{"d_shared_expert": 192, "norm_place": "pre", "max_steps": 6493}
Below are experts of layer 9 (counted from 0) of a mixture-of-experts language model. Rows are named router (the router's row for the expert), up (a neuron's input weights, with its number) and show model dimensions 0-255. Each number is 128 + 24 x the weight over its row's rms, rounded and kept within 0 to 255. Numbers have three digits each.
Before each expert's rows: a language model's description of what the expert responds to. This comes from a sample of Wikipedia text that the model never trained on.

# expert 9
It responds to: Articles such as the, a, an, The, This after prepositions or verbs, as in "of the", "as a", "an appearance".
router:101118112184120088101143148125119169135148091114124128131114165126139113102109103106113119110084122137117132111136137151123128115116147149120169100108147083165150148126147151131144125092149139126149097152170112102157101159140131092120131143142172109090169156134128143122099107104109110156125142115135127119143146176134132090139098144139142131132117140112126155136146107145134195138125082096109120192135065157118120135157106134119147149083110152136123111154148096083109159093109114105141130140102135158155140137027113138119098100119178153128108119122183122158126149125126162076148120123149119122147121111141121137108156130087132156152098180167133153160100133155114117152132127149109098148160142129151120131124154106106122086137140144130112142151156127180148142159092102
up1:139138171104183131090129120167097116115166149126132154115108074161135108138129181110183138140098111085091125119120178102110157119144129130121125057114130076110116135104150183170177141142107127118152133125142115135132121103166129145108162156112138127145106147126133114122102083134132117120096136119125166118116133126122156133159124158091171159118120106120120081103122127104121100102143091172118106132090138156138122122155160158161162093094135100116155127110099140182155105135134129099113117104084148089150138145141073124126142114095120140132133168116174122092127146138107173155123148132122124129168105126136133112157135110107074134115155172159127123127102100171116153162146132120103109146087135150132119092118144125087144105173132141125113121135135157119130131149129116
up2:112135120121105103140113114099122129108139124103115143121118144126137112151072125111141139170107106130096174122119106116083183149114080131144114129097099139131156131139097087126129108127103087159150099159139151157143128099137164128108141108158105117126103104137147185150159183121139102095146101129131096164156094103118144116152101102151110099168180141158125159146087126119143084196126160156125141135098110169145105125155113149122145134102141122131126110149158121100099125169171109117127116132113084133118109133088133155126133102139131075136117161131145119098126109102140159147076126130138112131116105113132134151102107118149169089163120149103120152155121160125154157133106159095109169092087151123111106076105105140139133113150142110113160076134102084154141130127139097
up3:147091113148162106116152095177144164092087114157106146106100136124077130160110129142133120107142141099111113115140152158141128095143114136135131156151134107167119118118152184155145130085118118135080127132111161098113118122150137093116114096127121131162106104135124123148146151084119109115122098134141122150137162156116149109138111101149117081157101138111104092116136139139116164115130143089136078186108114110156139148114132097159124135108072090152099142155123100106146092130142176151149137122156167162101124182170128151143121158133133131096088111130126154117168182155137102134137122081130158119113109135128103154168126124117137134129161110167127160084144129124120142121165098094136129102132177124140128100107169170092173146118139176124141118106163125166137111100123124
up4:161146138114121114161067101129104158117138128157142163132145117125154062120139152112126142112099102125118149125138142098145116130132140123113183111081122104156131209111104158154108135113132139155098127143184122117177106150162140143126093123111125158163118113105110091158139111127067168154097134123165134080142109100116174103151090075121130083168119123149133147116105105098157102150159137115129148099129129125171110129122097124140111142144158107106150128116117105117121125149144108095114170159136105114130156095115151103138136108122199122128155150134164143118126172090122128157144124096142121140130100114144113122091151137137090128161106102111148136136114158145089178156139146111112088110123125123178131090121155152125156107113121157117106153139136158141114136123112159
up5:114150086118135114134116177102141135129159134123139176125122117118129123102116120126135117166103179096178137133156111129126138086111139139112130126155095128099115142148109091141095093111130093121107081144191134142133114142112138179114092142138117112167102124137128136087119092176066155115146086141190121093146125115103132099087117107143206111147113119126143180126136137123130115165148142176126157125130173121137099112158143134137124145104096135132107124129114147145093139112153126128090135138145104121135121120096114127137100104132109162145114140159110176157099102128128151125112159079108107157112174130092193128110128117128138176119134159116142106102078101116135105135100105152142118154126113134152157155142125147117115125126118155113151130104143110119090127174115068
up6:118144125133154120071109165121131161110144132153144164111141160083158142107124123111134141116149133107130064127137137146117107135092116099132177121117141138164123156137129165136143181138156110122116106114199092102116135111185108108137133114109141115108147143114081144111123137100145110118135101145163140104092093133126098143152124146105123160084121139104114117127127129126155163127119081166140086106138111125147130153121085109143100120099113100117155134147182173137131147122140131146155122115144177110148161131100097159119136082108122173083133108112141144143141135119137115139137104118112140170143146127097114145119181116105132103122142111097139113124124113183122110140156135137095083105160075120072145121117087160093158122131153142148120159188144132106095152157086113
up7:134115136120140095131103161146132102120116139147135118102144175141127112129090166128133111087105124147085177141128118163078154132098175110088158157142152091137165133140127137105108124151157096141120118089150106143154148084116180154109146138143145129122083107118149159156105130086102099138140179108147108161170124096106127105133160105078126127097104145097100155091157143134084105099139127114124147140160086129124104094100122133113135136102166111134094159090147120108121146120141111173136111163145139134189174093124135122114129122158098122173149167085140129129173113128143118145144121111124081136167146119093145128111137170188136139098145131132113120128133138113102131146130167122128115089117124130078117134149144126171142119146112099129125100132138167125165135150113165
up8:123158100150158107117106138126129144125140085154120160132125183112140140142119124115180127103160153120103074104160156131140107134119114093135144118138122141165136151138131162127143193126146139135075105132165141114146148100148086146151115136112129116121107144156127122121122136095116121107123130122171154084100089144112089128148144151105141144094138112074146091103155106123142179113135087139138140099152113098118161140098066092119139101106135119117146137124161166146128157093114145161100136106161133118148131131093091142111167089102113164092129142120131127143128147132117114118112113131082138160126161157133122175107203120120162135100150116087128103116123161160124111144134151110146093106159114118118155126113107169076133130166146142144099170164127143136106117148100073
up9:147099153147143102107115131128146093077175089148114145179172150116120143130104105143130108143096130172099117140134116116149136124096124129165125107128139131117141132133127133154157109165176141122162167135127117140109171113119126138103133113129155109142096125129160152109117095196146113110150143113137115144133082155102131111112175155133113140156082142087145112049105182099118128120132076134135166116129131125131132151125118163080119110182152123112130131168139141167118101117134107100138145118098120116137148140122108114106145082123150162200095133112146085092120107118168140109082152092107083118099153121156123141135148156114081104159142112143104137111118107142106132113122133138127118141120114139163125139108126122135117180157136116143152139128170113135123091083089160
up10:154122140127143088097125155135115157129123125166158116088090125145134140124082169117081115123121084108132163140132087104139154131144129130108158152150145153129125139135133142092143143101158117121140149115140096120089109189093145110075158130165128121084139112144114126077133138109142099128091108122132100137160090150130168100145124123101115114126149113085135174141126121138170182174125102125126124087154107124145134118164110053102109148144144152136088150118113149141167114143123119090167153134087134124152090168126115124124134125121141169116090115140116146152129118109134121158082108120133135141099129162122096156140189168143135134142145119135095123146101137141103156156152121075125137121160084106085116136124117101144122183140152125095123160143141141129127127139188140
up11:121119133078111094154131147120145132108145136156161141130092139124100081141135148125104128149156134080141137134120128118135125128093130100130156178172131145122120091132092128165131145122177139149158162150115146137128102122120103087131123164130144143116094088091136104123111147142116122164150101104118130081136140130099090143157148130149190114117172148127155136118160144093173129113149144114155172157170145119160113116127160153116150112171162127104093133142103102114124078124148142105122165148095109141154111158094098126123128114142122142150135127107092140101160173105126137155115126116154137127144112122186137128163131104147127151117164161110121150112105097125145139195101168119110140110141076101101112076148122155144156151121125072101127128176130129157105120124096178
up12:131132158127083110135067129137145094128131085143119167155115145121148132143200108072107124138107153148156139147099125134095129130112080126124122102089132092125122155132114106117061131146134130156123206111125129122222145119123074130152151114149136128118113125137118116137111124138109109103124121137119119157095122131096138146129146151130143148127161119121097159124149150108121088119121105148082079136162095164110136134147160108119149157131124167123157122139149191123148091137143126133141114150141136118128158094145136111083153131122159124137128141144154103086088143141149144132104130106115123086113118117143156129096137130132123079158153129106181119143136116143135123171144188171096117106096111104090107133140150128104113136122176128122132125099115105113087087116145132
up13:136092132146133114163160150104122119106163119144161163104132145058092125128113114105132108123143143106124123128135108193104156129100107133139122153144089116146140139158148159110123219121165129138130089134152124149141112104126121088136129099156153096119103132100109167060136110115126129105138084131069115133122124161094088127085123158161116129123161137151098177127174133162139159143120142126116136120155133147101119173108152138154047127134080146094117136150136108105147153148120135107143113145121138149148152170110112120131104124161109124142145173173138155119127106106129168130119164133146140141130145118134129083150125094105124151107156147128129154105119103110132093119139132142104179134126106116087115121129166089165124163102114096136158135158103145134111121143144127
up14:098085170131094117113121092142098168126138128127120118102121133143137144154130117098143120106189058145102078106148081150092151133117129101120111114118110076138145093109120102132112166144129146169130131116129143110170142114149160211169147120145132098125137099118132143147131183154174112119103153095114131147160150127134136117134144125146154106123171122162143148125114111088121077174131146131155120134137095155114132137131162127109114161127156166136155113156145129113123133155159134158137105143144129159130125128087121165086130130142135085186131145154118109130118098122106070138076094115144136112143091108153135148127144100106134091116146109139140145179126177088115140125130159123114122101118147132141123062117157116118131129125102110141156121131102129120100143111157093
up15:121092114126129088119145149158104120097121110132117135131147115152105137105163128165126106128191117148187107150135124185104099115089160095112161139096072164152154180137111161087120160132135153146132113085161115120165109149092115085130163118122121115101156149140106173138117132152121117114128130131104139153116136116136111098099171082147130143137164153092103134130152126112098101113077131121134142094155150095135122110087114147116109096144114103125160161121122132092123172162155140111131116181117140170133099086116143145110116136150099125174117162118123130144103100130141095117130139109116103172137157110136124115099137101134108129126124128141133129088115119132118130120137163128145108128092182126143149155120184106199081104118145136127172104127127147145114110083119136
up16:125117120162159088149137114151106083108115130134091113165175147138163132135125120119174125165117114116121144127102108136123073122128107135102145096098131135099105152123129151097163123114120139147112134147103136137116142140135153104120164145169146154172129122141149138130115123097110153080097127115147124162150131182074179098083137066149180133116130136137120110125115114142125179180101144137131122138113129112150134167118102149122105097106108186135156140143175137158121097142124159115101163151139114110128118164095105116184106180162136142172098114175132148169133146118095143128153133103093136159107088088103112095126131147158144153155143151136148142120065122121095093102134137161159121125130129141137112120114147094129125099103167125093143133130108158136108139125140136
up17:143121125094142142177139140130136103128115143081083029135126147190139075108127151126104084105113101116155099142145173124113177127085140116095114135103142114119142109158129128125176166131112189109116101143109161139132090138148144140143144120128152118118120114148119118114135125172132131152074145114098120114138184129121121130121110159165155168146141127145173098125118146108185147127130123162135135135136122160121102094114166153108095104152127103156139114114132127107120070122150139108138136123105135150154088137123171094160137096121105161201129106129117122091095153133118111110142139140116123086167166114137163161147123172102125139112122121164142165170096135137128143136136134114120091121133126106116128129104154106105088130145096138093105132132137142142127125112126117
up18:116112159145168094153136080123130151072141126127114119149145103123146147107138131117112126098140143145106165149140139156097125140105191114122107129077120141115152119149134105122121104124138146117109141097147138079152145125119110087117116109157152143213145119095117105121190168155115144143113134129088132120126139160114159148130132122127120133138145110138127135123112142114157160091155130154140114147115138116163084134140173130111125159128054108114140129116075152162112095151128155169147102176147140185132192131108106114147122108125165160142147135118147125153147213128096095111108123091142110126125138127100125106116121123106121137146147108097153153136157143097135120135138140120123120103117069112085124122099142121101141126099133157135086127150141147118129092093160174
up19:148139125098134137138116125083148139104136137150126153111133155154106118122130149140120120155101138132138119147119136137085160094126112133139132114117138171132110165184130140100089136120125102163146148113151131114095147135109106163162122112163126086114090110096096162103139133139153113088131134172099107112097098141096114141121120082111095105104136144120102126122181159104151098157067106160130145082100099097150169105119147183110182129139082121113160163104159170123158117118150131129076103129158122124144129132149125117142153112087097138106136137123114120088118092154130115134123123112144109102099132084089133169130119172151152111100156106092103120077082093139142126124175124105130133125113073139126161129129143185144152167150102147126111093120147142127124094139126122
up20:150105129131134112123147141157133192102136140135118094160089156166088127111110188108093115094099136136134138156134136130113134115133113100146151167139151089115123095159088099094173126129110107132098109138156160119182114165116141146208112155108137135082175131127151108138125098107132104161060106114102155116108101144133112125157129142127147072127122182131098128105178115116144147085129164150165141133074087126153111103126101134077156094131155134106118102101156127117147100112121101144129124131094126140121113135098173126110143102119111116135138124101113130133114128153144111104151119130121135113118122128083121125166142153116131114096168145179109157114117148133129122136118133139101156119120167111149135104133118165138126145114091121129099154099102124168136119154132187
up21:100094144170125120064136126146112150124148094118117139122117126140146145112099133091106126149150115126131134132114099147116123115129134094119117121128158092119153104097093162131135118142126121127138131142139137099144101134131145122163111111129124129105141148106096145089109126136118129133120092150138128108117159104131133084139166150142152099126146089111115162127134134143092141123142146143140125143080169103108179149095156130161116111108125096140143116136136138116146171135124136174224143127107150124145176121109110131141133172084110078141081101207113135130133136085137147088058056133108147108159136128155142150165141082138099114128116116165085111161145126120131114110117114104159151144108154124121153136081173104112114155145138098107153092132110116133128088154136089
up22:168097152138139127128068168112149107113119075114125130124155135088171147111127128141102115138130162104117165129106125133159144126111090126091106138134149101116134104147098130088125160131122116138104104149138112136116144134140116158115165114120128127128084135101120136068144121128103147122119102128113170094134145132135132141098152115114151127142175132130083105145112115106119089122133096135138092129138120180126142106123129167151157090127091135159151106150091175150090096143149127131129117141101107168187119137141134103134111123141159089140151140139150109119102152091115174200097125127122109148213140135189126167091100106163135136144142104113123126135126154137132180080151079171131177113150112129144118118132144132108159139134133124105133130102122102151141107133181132
up23:078142154104115145112146142117074064161164097115116124148127082128105130136113171121065121050139122150147127129116107107183155132161095124186113151105152112133135154135124110117179109118115136125112160153110122122149154129166130143130130140128160157092101161140154125130101123123139144145131174143129131122134103147124127114161121139106136071113146101139118154126106159129162137162139087118135132129117111137123111099149138103126115103148189120171133106110104115113149126092158072125123098125125120113109149086107082129120112134113083109121124136144118157160081169096161146136148138124101137109133110163098107141114154120096095091104122114113104154153127162172149122125133125151127135113152154114165131133123109114136103158093106114143128166121168102118133170154073114
up24:104182147134162141114147159156102118159160127155132132167189059094126135130114170111174149139144154153080115145136128124083132117094116127104138130061128144166123152134139162112153101147142091114121128140100119119113103149104113141139125120136123114131110107138129121133107110128124147139099115139141129147132130154100141113089120042096130156115171111136093133103169130116113116140121087088147159149127119091162145104144094155135140108097141118138153148122184103137101153124124126086122170163110099133103128131127144108063134130102111185150098175106134138064142106092146144146147170087135133139085107168127106113138122119139127131134104136087120117078091137148134144147111170108149089141096125129106140104153127138139146132136134125141119142136117137132144124143163118
up25:092183097132130153131104145162131150107154124143116153140118136089096101125122119123132129110131151113131113122100092139075137121134075153106128141127143098149130070109076094152131154122124044105168106153172127129126102116148138100175130158135135136119145098095092122111158112174141105105151111103138139111139168130138156123132158146152191103148123101134078159111176158128113103116124134143135134138139113112097134135076147161117147132125103114140108127138139119137108097137115141131128118139158118158113145158078113145106083148118130135157144163148113119123140106110165159126136159092128133089129101131078126117115104100144137132171107149100134155155185125100140086140145150139092099112146083122087147136125117097139138151152149115093161110149092095113115139158139091
up26:146177144124127110088143156096129129145122149112153066122148127093153069121113128116101109163098141141137133113118142102100092120130134152094133127146073144119109152073134111152140119121112127125099098125169136117133171119165146153135136138136108136131102135127124113132170182153133121133127180129117124118140132144096111116177101176111193129188125132151121108114119112154141143127113103150103148124092082115175118149172077081118153179104117149139141149135143136118128121138156100144130110090095137092130114128126133164154129152125127135081131093085108110161142122125135131135110165142131102130114114119138101105144136134120122121133102135170128167172127105136121095114134155113120130109184127122101114089134115128097157100194160166150079142136109137121146173169150128
up27:089124077112117142094098100126117093155095151107118138143103125135118141153118123158116127162119129143145163114165161086146142124128154164127109135176147105153126156093098129128091123135136115096122137127148115118140116120154151158129104116103141138117091097143088139120114166140153105087169162137135165076118121124184128089132109107137096084125114111130062145087132120105138094119123092121138117164157078167134162143127162115138132157077122115137115140097104110154122109119135173110133104119164111137161154133178140119110141129092137122077134107121144135113087177103126148155140148129138120153123099140130108141132127120125161062154153153137122134129141130148130150172137123116103150103103127129085139102119122163123150178140121153086092148147140136162140150149122208
up28:138119156118136116128103136158120123154131094120098162171143147113126155141108133096135125158135142106122148110128138091106131118144084092125105122092105089121125170127192127118111108157128115172120141146127161092148158109136133089125131117157118164109144121155104111102157120097132170116080133144092160098122122136131128095110142126141144105147157114114058157160132126113154147116109122131151117117128106114156114156119080160145131160109095089108152149125115115087141100153097120125164128124151162171127148119126184144120125105121134127153077176157109129146118122165167099132156083159136148148136167153094102114158135104131155131105125139093127152089103142160148106120132081142149156144139155119096161100117133138175107127131128112112158157111139129081124110212154164
up29:120116107128140111115153120166131076128082120158097116163107146129131114086104171135109095139132132141139119150155113093110155104112148129110155182144129109123149144142147151143143154126104149106140139110154176084143131173106126118160108137131142112103120104078114170155112137146153134115112109107122122136088115147157158094092123109142130094080093164137136139135171146119121104154144103133141163093086112065148136102185142138117115127163106102081145121089126146135164127139141114139131128105119156139105167107114153106148170177135128099134157141125115147170132201123103100146130155124124143127132120112099135117172107146136093121138138144114119164133125104163107125077110078130128114120122183123123168157153177133110158103118145135149122105124106093163144156095153111
up30:113138105140108135161152123118111159134144120078093139119116105129123126128109136143087138055113171073131105120162174106158145151105168172160142160108169132138128113137100113113174159149146133108160125138128173142119122163121129113139113139128150155126119119146094132140149121135111136097121134106152156095176150088111134114144143167140145127118147118100113144134147186102162110124110137122128138133148135162130121075124131144137189133184139115139092110135082082105153114087114108100132117145136129123135084151120106137138156122143075138132133103117163150087083147094129104163164130124130101130182163152117136154115126181134096177131121125110100120119146113112135133147126098123079121101134153125103137120120113118147119104139080110106131155121171147164149127081099093
up31:126180142156140126156124107121105130157147141123071149113138154138155087144104110133160124114087107105152136140111116099098151130134121132112134137134122125115111125099120131106142127148127111128130105131141118110141146151183112178102140135071162173186132133138128134095115183080104135133162154146153099110161088112100137112157095093108174095102121128166141161104191134162141104104123102157132118124119112146089126137134144142121179105132127117165160133121146143128126074120158162144130138114104120133126114134144106093145158125125139119086102144123153119140142164129070106158163140126083114112115113111113084111104128134166143132155105157127155128106120134173123114152134146140127107119081130124138136083121069167084154128160169114129108125110112114115098139154198127
up32:108095150158114131066115113138111124145119066147111143133118103160145139119158125150119142163090111122139132106124162132116123098156112111184105110142135101139144138120124155107102122172114094114106147110108114116126174111156155136093172137122130104124106169155129151102152100133145104083121151117111148125125152127132135122171119131107107136133170132096085143133119119162120101157110114135119141110113090146118162146172112081111163162145141100135140154179141140148099129152120141127131097107107174184136135159129166172099129130159121090108135168125094119138112145159165177101115088142106123195159125109119117115126179165161132134118140167132125143115101144164091106130112101124141112121082122144146155137126145168165113118135084134138185131077137133125144103139151119
up33:107137121149112101110118165183134119160128104146103143149155100079127121135109097108146133153093113107076115118149103134126124118135157168110102148136119150148131144113129147115104115091158140111115121160168153162104112140125134099128119112131144135107122137123164129105121113127182135162110153125127136077118121114188126102118137149117147135110135121142146161082148132123086136089124115115162151087164170124133134154175172126174109127114119096117116097145105116132123142133147126128165177165113133141132155132119152057138123178115095130110116133106122151158106130152117127160110191097115089128097179128113149157134072086150146112120119147148108144118111121141142088079116104157170116140057153117150131128073142117129135152142163136146125129144140101132146152156086107
up34:168143113131161142094130162117126156167161105111134115126119109125174093111138130129129124146105106133115099145115101111126080119117178173130180106118148122160131131161104134120139123172098070108098124127184073124127142153134128151096131146123134150105145140135166153111175127129134149127099131139164131112147107129113091120127115156151131151054128104111132140142146107130127128142104116181159144082118125125156125098104131090136109154144109135111118123111138109119159107126146179116136114117103131100161082162127116118132174127128129117133125097128154145201107165109137070143100140140108085159141127153109144190102139140151102155110130141104113153106095160162102151062098142089102089134129121134130149110129155158138114122125156119112128122108090156144156138123119090
up35:107102132090136177136119154118104122157136102143138154165104114104113153134152122083172143148142122118154149140120118104143150137127107127128092119163144105164160129089142126105147128096154135140133118131118090154126097141150107094145167163137109169123158126062096134114154139157111139157127094124125124119101121163118083130139123123173123126110121121101060178124163168108172149146130111123130165176121123141139153120135117116132115177153067187152131143150121126142137109113127155105166170130089112167113072123121129117134126150129155121139143084081125154124163113114142111122102123121140164114122099116135119109151148108131062136139131144145173103117103124142106154127115132120084133130152109130116109137154150148132064160149125153110144121131167115128143112199098108
up36:154164162117115099082109143134139105167142172133119112134138131148129140178105132122128157120135111082160121123110126108098142090158069138129137100104106151119123137095118157097117154146114084199123128084144097087143115125156101160160150148126114113120140139121144095136169135145129141129117118164124114155123139096092107133139160120107123110121134111130123140119128135142130118136129075189122145082115135122145146170085095095120163118096077115104163102120136142144172133139153159135117121139127144163126135147119135119153160102141130151113122137141117196120119094100124100118127096126120139129139113115082112137131166130142153087050185077119133120130130122126121112137143142118143090137115121118117138074099129150123170171148141121143126161139136156108068066119122128
up37:119113111107126094153100169181156162121072135107131112101136143150137126114135150172112076131092115101138151148137110110116176126158149124094188175142136140136127139143148146092115098109124117112141176127145146151117115193152172115125186131147136103128115144161121118079095102126102117149112158133139107106145152130106155127141089120092118133108106139111165110154118150133200134155105089140108166122129096137107121136169131081128095138123151141130106121114124128122140098118124107112127134124117116110152116144136118113132119125116124122179136090131084127125161133146175099176092131132152157102114139140114134127146184182111160150093151145132066124123111107127111151175153095117153098136143104135164124144134164142132139148132105140131134131129166179146111138118089142
up38:135125139111157123124110158114136144170118096138098125154144102117105138146146127109137093130114113124160127137104154141134157125140162110152135134093141102085112120122120193121138090146119133136126175137122105129126124131155122116131128155135160122132118120126106134116098130164124113120110116106112161068119163143118146115125123133116132147151107142086151092096147142092144100094155127110101187119131162152099105151115181155102150104112158110122119130091120158144085108131126163128116082169115157138135158120129134083117130127107133118173136126130146144126117111174174185094127121143117061140112147109131172149116142110147079143095164157140120107096088083157131120127100107147178127173104075151158142126111203166136129130142092143104121111130125160113120179131130175
up39:118133111159115095130064136123139160120083105125127171146127139153117111103123150115119117159099074143106147150128135155120119119120155096160152117110139165150155160146144118130140149104107099131100120164149096086110137136140134115125106137119143066119117144148133133125110087162103137122152113120102115132148124138132113121150107127149120142170145112122101117097085124087125156140138112106135094118145138085153149090109097107088125106122194075117154129130170122099141130146124098114121157098131122116120160116097079146124147110087135129100068166123110156125144158127144121075118139083114095161143168179110149141130132169106175137124143138147139106096101161200110105154137102098152059148131137127149137140082129156135150144144100146141164139142138162149132121123125127
up40:111169167120143114164142121138076110086136127147100141129112125171112112122160128151134129105170132153127130148180136108136191159128134110115133169130154121128128158129158166105109119095124123143111102099132109121122097161101150198126172133149101127135165099141129175151097142128144165152113085125119128095157126089162114134160151087095124123136161111082125136124125148099118130084127108122125152095134112106089152128172104132141115149153107086173128124164100113168087147139131139129137144097129120163136147142155141135143073127178106136159160128138115173083123137106109155144151147146139120123144121118134112107130083089153126130092139148157169136143111123113134111107157087097141118111102125097118128133152113113144110144107129118127214123109135146138111141084164147
up41:117117110124150113116128133133135136161059100107174154176125139092116104123117128121133122161158137135167189136124124124083136105099138095080116157147134175100139123122124095146105134105158109156136092142200138135151105139045113140116121159144139156131118083105153148112133114136152130146185095118146130104131094140129146119084138156130182099146149140106131129133138146130133158132085130150111148185157146121127111136100145147107090115111120174120149145127120149137087115130135124133124164146150113125130102119097125133122051120080141111090086136122094168136114088143126137144097114077129129131150145122118154141140135123129181138116122133184100123108128119104160123128117099115089165138132124129133167182120085108117107125147120142122126123153113125137112125162155118
up42:158111126142153135129137093146119157135097152106093093118109121118134147103078157126135110150152140139131120156112172134102134132112175117152120199139122129128142156113126105147128126126140138111121080094078152135129136174089173096114144133123124130133104115108152149143119124138176114135113171102122122132131108110148144141123122174137142095142126155086133142148138122105161122135133123140157138120156099108134128133148158162139122140154179130133151113131140092139111126165139091170145157127134112128206155103118106113105135146113118155095192095117089133111120099136153136133108147118148155137157140158128124113135112157113134113095102120131130104136108108135127109112184106134083183113091147106156130112144084105146179097138072092203091072134101152154122126099109119
up43:120128153126139080127102138142135165173118134136115135107151091123148090108105152114130150152154126115115079105120102121163114126121142108107143118130168105168136135140127078113123157118114108138107174158143109124117136082142165146152152132109111144158097109113095132187152168099080159134058122138140144104158146152150121153113143112097143140114145110163111132147095162088138135156135150140153113073117086091116089102112109097129140130107139148143137138144143120110125161152128108156130069125091137106124136123128125151089101112130138170151125115137130139155139127123136105139139123158092118176186124098120149155115186098109120077121097132167136098145095150122122140125135123123164105104124099136131150079120158112111149129107098147138129102129120114059136143181127077
up44:094088102110140082118112106119133132110111115137121120129158156104156115103129111133108095154134126122134111147095138134108095114114115084123135148174161127140151108110172163120143129149175158092065117117126127153126161136190090104151110131131139116108164128105135110128183144138140116170130120100122133088115134103148078124166159142122116123193171121103171084107110115140113168122137109135121107136145116128116156123179148165091115075125125109150117139132116134106126109121152139093143173138150132128148142156089160134116141095101127091110157102129144122110167128150109119145138147122106159147133164123117124158142138097141154140111141116138163130092098123122104123152129111129114151130116051112134153120130140128154133131147103102083094145163146135205154136152079168
up45:085132108137117111140139133175118177161155136145124162116133139124090106127125133102158119140135111165125134138136098095103141149121166156089193151119159106187151137100141121126117129128154117126077136118149122121149118163139090102156131125117101144119155079143106111151136119162135160081110117109074128101159135161060131139103094162109123126104151106116118145133140175111138134135100107111137170134171087145174126158091149192121143163104137162129094122121125132113129108108106156130173172134092165157111181166135163119130129111133155166101113131130139120130134129082124085146127149130110138135150153100145138154150117089140151116129136126149140154117150128112111090123114157120116141123120136124083120101140162136094120128115148121177082136167126128152088117142096145
up46:141110148122093149115114177123138082124092117123124127119145157100147108148123146165134087093146132122142126158129115178120083112083104101091161145106144119134133134110103104123113125118148090173109139113131118141143126116141091196132126120144131113119107131121140122112099126097117092123154128130126177144128145121118070126162133129079102143131114114140082134135136126160128163148137112106145082134174097135120154096122151162145170092123129156159082163109070141132189115110149106150135154122089135113182100113156129133144081130158103097148164120158111155132136093097131109173152129110115144134146130167126129165158138131130128130083129118100131104119143118140131138194107128181091115078126126117100139102126111129156140173109129117120122141123157169158132162132085133
up47:107093135136122125086145129147112121099166126089154115129123098116119119083115136166133131148106141153115132137147155124163139081119180134064178162113097131151161131164125128135115128120160157099127063110133166155097117139127141133115121127162141103138117146163156139134118134174101093101150061117080122130131136109147150094165117125092135141125123157129168157168111106146119122142108119116132136098109124107130130147101148175126125142163125118119138092124127118131093129138122113145137121144144145113143133123130142109163101130076153166113163131126088179130112128091122119152092128134147144144144111128162136103164117136113131131117111122180080135205109123091109121140177080119141141133057135116164142136108165085138116116123074126138125106086154161139141140113140108
up48:164089144097129143111163142123115142119120141121152197123084100157113131145173105171156127150169100095155066123181151091149129118169092117097127093113111124124155144103155197111147166068123140123152126124169105132102120128121127143120151174144121141128119149107124145118158123155154141161152129138141110116121100152119160125118146137122144124146092130147149117148154073089138117175089107141121128134149116123107144136108100125108128093134137158122125165115168136131101156114131190121142159151068138144171110131131108118130147114135201111119155121114155154103142149111119181123108141133152174133116090121152122117153097126133092150113123146116150145100096112117120130078117144119121114130109124137125125116123161123105129144114179159146151146117103133130068130114129143
up49:137172112133121143166128115120082109147071105108083173135145143081117132111123116141161104110144169167131182129145126121126159132127094105096112163137133143166110139130089129117152106092151112159124156089145142126119150135112161159125133118161105141142116107115118146133150107090190162085137152113118104074114109130124140100151126090163137109138113117155095171168145129104114110157121134112155142111154127162117118098101123146170114141076110122167165125100122164102126126112141128127123101124134085169155116124124163059110104118131139141148133133134118150097141109112140118147086140134107109083141099114153129149129142115162103106172079137113127137139122141137128086158134153146092160125144085146172155104148126131147097140148134132092115066143143122158112149143169133
up50:148142095104128131117077109166135114148097133108140198104161073096131107137135117129163114144130121133105109150154108125112167108125184133122137134122129165146140139113180107134152127104134140113131106074141101146113157154069143112103129117174138093162136126157176141166087133130151123091152132130101098112133160112129139118081115106132103134136145091147127136132101136112171111165121112107181118141183119094141132109121139174135122099151125114121141153147130132090121120157121127112133140164158181134159188104140081116151103096104117165125131153148126124107147128119090125116145134097117132140077104115125126158127134139126129117091095138107117110126130131134096123144147127115157068119091145111131131167131091132168105164116074142137161100130168132103127149104117173
up51:080125158172149149121127148162140111123131089151091125045130137122147117126102142111115120126137125139138106131093094159112118104101123092101142157112145132100123126103102138081126158168170103174140161137133162105150143147133124135132132122159113167141100090126106152151118160159145122127140086089158125131174162147106108124136133132104180130126142123125156086087144141144112116109124139121135133150161110134132115104087198090149140134137072137127085134131143108127108106119165135126139125119132148096139134159127132168125097119173104202145148095147141145099107141096130095188099133143131130124101143144166125125127085099176108130142132114129136102129136135132157106117150124126174135146135150115116134109086091098152140157135113069108127156141118165142132172102146134
up52:079115121140118109115107126104121118155151118156139104126165115123135163115159099129134121138145136130114152111151140127094140125161114158116122144161133135193156135133125094112093119128089133125158115150162120150142110134093119132135137094080112067096118097113143118186093124130097137165104139121105100164145131155155095162126125107122147134152109116110146157144124142085106134102147138143090135119137132101135099172141106107097112130053134129135145109145113082152169183138134096137152162163113143128134133107125126116108150130104089151130112081120143161121154134115109115116110105138113115130193138098152159106139197115114158147160152082171127129158135147120093129080106121108146101101129095116166122100122171105128102132102115150190134124164102116157140119161149138
up53:120146163138148134118119092117063151102101085140092116171105100133116093174146147106145148079129141118115114116167140094151129129092148151136085175159137116145131143151153117093117114080145139136124095142150154130135105119088150126179134131143124111128161108130122105126164102112133083106124147113115138093121151135142157129130137142175106122171117149120109100106118176122121129162128118107102116124071125118121124135123095144152117131123180102159144130173105117109114145145130083198161204108122112133170144111134145172149153145109107099105145144119109145107123158179117134123134116143123154103165175099120125160178144169104103160131116123158124145131151128106147137147139141104157143097119137121132145147124125085151118088108091120143097094114127126150137098112097113
up54:180111143120092104095079098159142166124145121101095167139084082140139135163100111138133119129115119113165103110121155118163133095125131145166133129113123151116144115131142130147100151146084100124107121113101144154150129132141093100097126151131142153103099155111179161104144153108126128143163120112162136112128126120106136131133128132120100134097121160145158120145154095156162127084116167130110126126094121151156111141117111083156178127127152139094128152117166106093082105102110133132144109114150120135101100152167161083127139122130117080121131174133090139077105168169125136156130164133137139109161138154144155165109116115167150109141127142159118111144139111137127149171112112173137112099066175110178120088081122149114128113128129135099092133134160108113102174132160114
up55:120175105124117146136120159108122119105097135145111127143151132108159094119141174134108130144118098124170131134114106170093097129069132138154110159147161114123143119096097115099131089099189097151107087115147150069110132122118146173098158120168116138162130137122142147124184111100145124109156146114167131150159103118115100108083143144123151094172091140123099155103117147139135130134139164122115154164150185146100115157084120142146113127089114088202115114133116125145162094143136155166124146134116142101112111118122128151167071137140096150107114125092118094127145143135109101162130121148097092109127147125113133140122134145142128146133101142106119087131143121081145116095111104140110108157175102121138116147154118081120137150149110112131118111128175128180107142150104148